config = dict(
    n_layer=9,
    d_model=512,
    n_experts=96,
    experts_per_token=6,
    d_expert=96,
    d_shared_expert=0,
    activation='swiglu',
    moe_layers=[3, 4, 5, 6, 7, 8],
    router_score='sigmoid',
    normalize_top_k=False,
    routed_scale=0.333,
    balance_loss=0.00225,
    balance_bias=False,
    router_bias=True,
    init_std_router=0.0324,
    lr_router=0.000539,
    vocab_size=32126,
    norm='rmsnorm',
    norm_eps=1e-05,
    tie_embeddings=False,
    optimizer='muon_variant',
    lr=0.0084,
    beta1=0.9,
    grad_clip=1.0,
    batch_tokens=65536,
    seq_len=1024,
    train_tokens=462600000,
    steps=7059,
    dataset='wikipedia_en',
)
Below are experts of layer 3 (counted from 0) of a mixture-of-experts language model. Rows are named router (the router's row for the expert) and show model dimensions 0-63. Each number is 128 + 32 x the weight over its row's rms, rounded and kept within 0 to 255. Numbers have three digits each.
After each expert's rows: a language model's description of what the expert responds to; "comes after" lists some tokens at least twice as common just before its tokens as in all text. This comes from a sample of Wikipedia text that the model never trained on. Tokens count by the router's weight.

# expert 29
router:137098136080089153114110098064111135170162106120119166106102076136173148103162152148156119185111123168151125166143125098143107160065094094164105149121145117152146171170149172101152166074118112
It responds to: Infobox field labels. Infobox and taxonomy labels like Occupation, Phylum, Synonyms, Career, single digits, and mid-word pieces of foreign names like Di-M-era.
comes after: "|", "-", "202", " No", " to", " and"

# expert 34
router:230104137108135178193097108077119074161094112110141116113149145089148142119142156112106044147070157178090158100216118132168132141102068135116146066081158167125127116148155139159129157131111125
It responds to: Paragraph and section breaks. Sentence-final periods followed by blank lines, and == section heading markers, plus connectives such as also, although, now.
comes after: ".\n\n", " in", ",", " and", " is", " In"

# expert 61
router:166080140127162160138099167113112135171070157118153106103152128099142134120178171088121084169128129174120131142178106115107126176075120109151150191105158144113147187125126131117169098165152075
It responds to: Determiners and superlative modifiers. Words after the or and, such as its, only, new, best, largest, latter, whose, heading a noun phrase.
comes after: " the", ",", " and", " The", "199", " with"

# expert 6
router:147158139115166124131120183144160148115110089102151113125134152149187076144144128157048108127168064152147156115160131150136112181030148148180102133110073099099169097069155099049095098148144117
It responds to: Table cells and delimiters. Pipe separators, semicolons and numbers inside sports tables and stat lists, plus infobox tokens like Coordinates, MPC, medalist.
comes after: " |", ")", "0", "\n", " USA", "7"

# expert 9
router:165101086102195106117096128160105100167182135107218161157113164124085118124126122141128154152168180161106179143166128053108091140123094113132160108101212061135157148094138117099167119119128071
It responds to: Later parts of names. Second words or word pieces of multiword proper names and units, such as Los Angeles, Rolling Stone, State Assembly, metres, often in tables.
comes after: " |", "200", ".", " J", "0", " W"

# expert 57
router:158107094151108191084142143077141154122107173124155086197138121074152130169168088183080137120123167133119117147130131133154107145034070146119116071032170129158072151116137176129126108175177127
It responds to: Indefinite article and modifiers. The article a and adjectives or nouns right after a, his or an, such as major, addition, brother, former, surprise.
comes after: " \"", " his", "'s", " as", " an", " The"

# expert 10
router:189149081079165121133143131162110096172145181144153127109136119155172123155197130113095096184078138090072108144169163072138146143097114126130119106108178099145139111105138123110155129107151130
It responds to: Institutional title nouns. Capitalized nouns in offices and institutions, often after the or of, such as University, President, Minister, General, National.
comes after: " the", " University", ":", " at", "′", " The"

# expert 0
router:193127119152121176176131148092197151087152097129142140133158114092111123159163106125100107114125187142078127141140118127161142136116131126166078145094165175114142127135176088155075139176089170
It responds to: Time-period nouns. Time and period words after an article or ordinal, such as century, year, late, early, period, quarter, List of.
comes after: " a", " A", " The", " the", "A", "The"

# expert 3
router:145112119121113170154105142104194115150098107111132133136188171094094159119115150139120083177118110129141192126114119110109135170077109097129067140118161173174140109097132125145137093121106153
It responds to: Determiners before noun phrases. Articles, possessives and opening quote marks that begin a noun phrase after a verb or preposition, such as the, his, their, ".
comes after: " of", " was", "|", " on", " for", " to"

# expert 44
router:141083173137124167145061136091174096112117090070145113120179116123168164127189182151086151150166039131098171077118098100121140182049143138129128187136097158091150118110130097107156095144165148
It responds to: Capitalized starts and first names. The and common first names like John, George, William that begin a name or title, especially inside table cells listing people and works.
comes after: " |", ".", "==", " by", ".\n\n", " ("

# expert 23
router:119131134128129227123064202151178172125138090137143137102141156151151129168128139149136090096125122132132130149179112163102098186108152153148124126065085142121187081076191094086111163092088149
It responds to: Military and institution names. Nouns in proper names of armed forces, wars, leagues and schools (Air Force, Corps, War), plus decade digits like 194, 199.
comes after: " ", " National", " American", " World", " Al", " High"

# expert 59
router:147141119098110156117123118130127094116149104107159128156145147159099141169151117085156148106161116155169156106109064082144154082067123076157106172159117102151139189155145149099094148132156148
It responds to: Numbers and units. Spaces, pipes and unit words beside numbers in statistics and tables, such as km, mm, hp, metres, goals, %).
comes after: " |", " the", "0", "3", "1", "2"

# expert 53
router:180116059125096141127134160084172099113114138095159162086112125114168134154136158160088171166150142153147085135196130126112080149044101153132105112093133123160116119087134126112169116126130091
It responds to: Symbols and odd fragments. Odd fragments near coordinates and symbols: ±, %, www, List, Note, stray bytes, first letters after quotes, and pieces like ver-and-ah.
comes after: " \"", " ", "′", " R", "R", ":"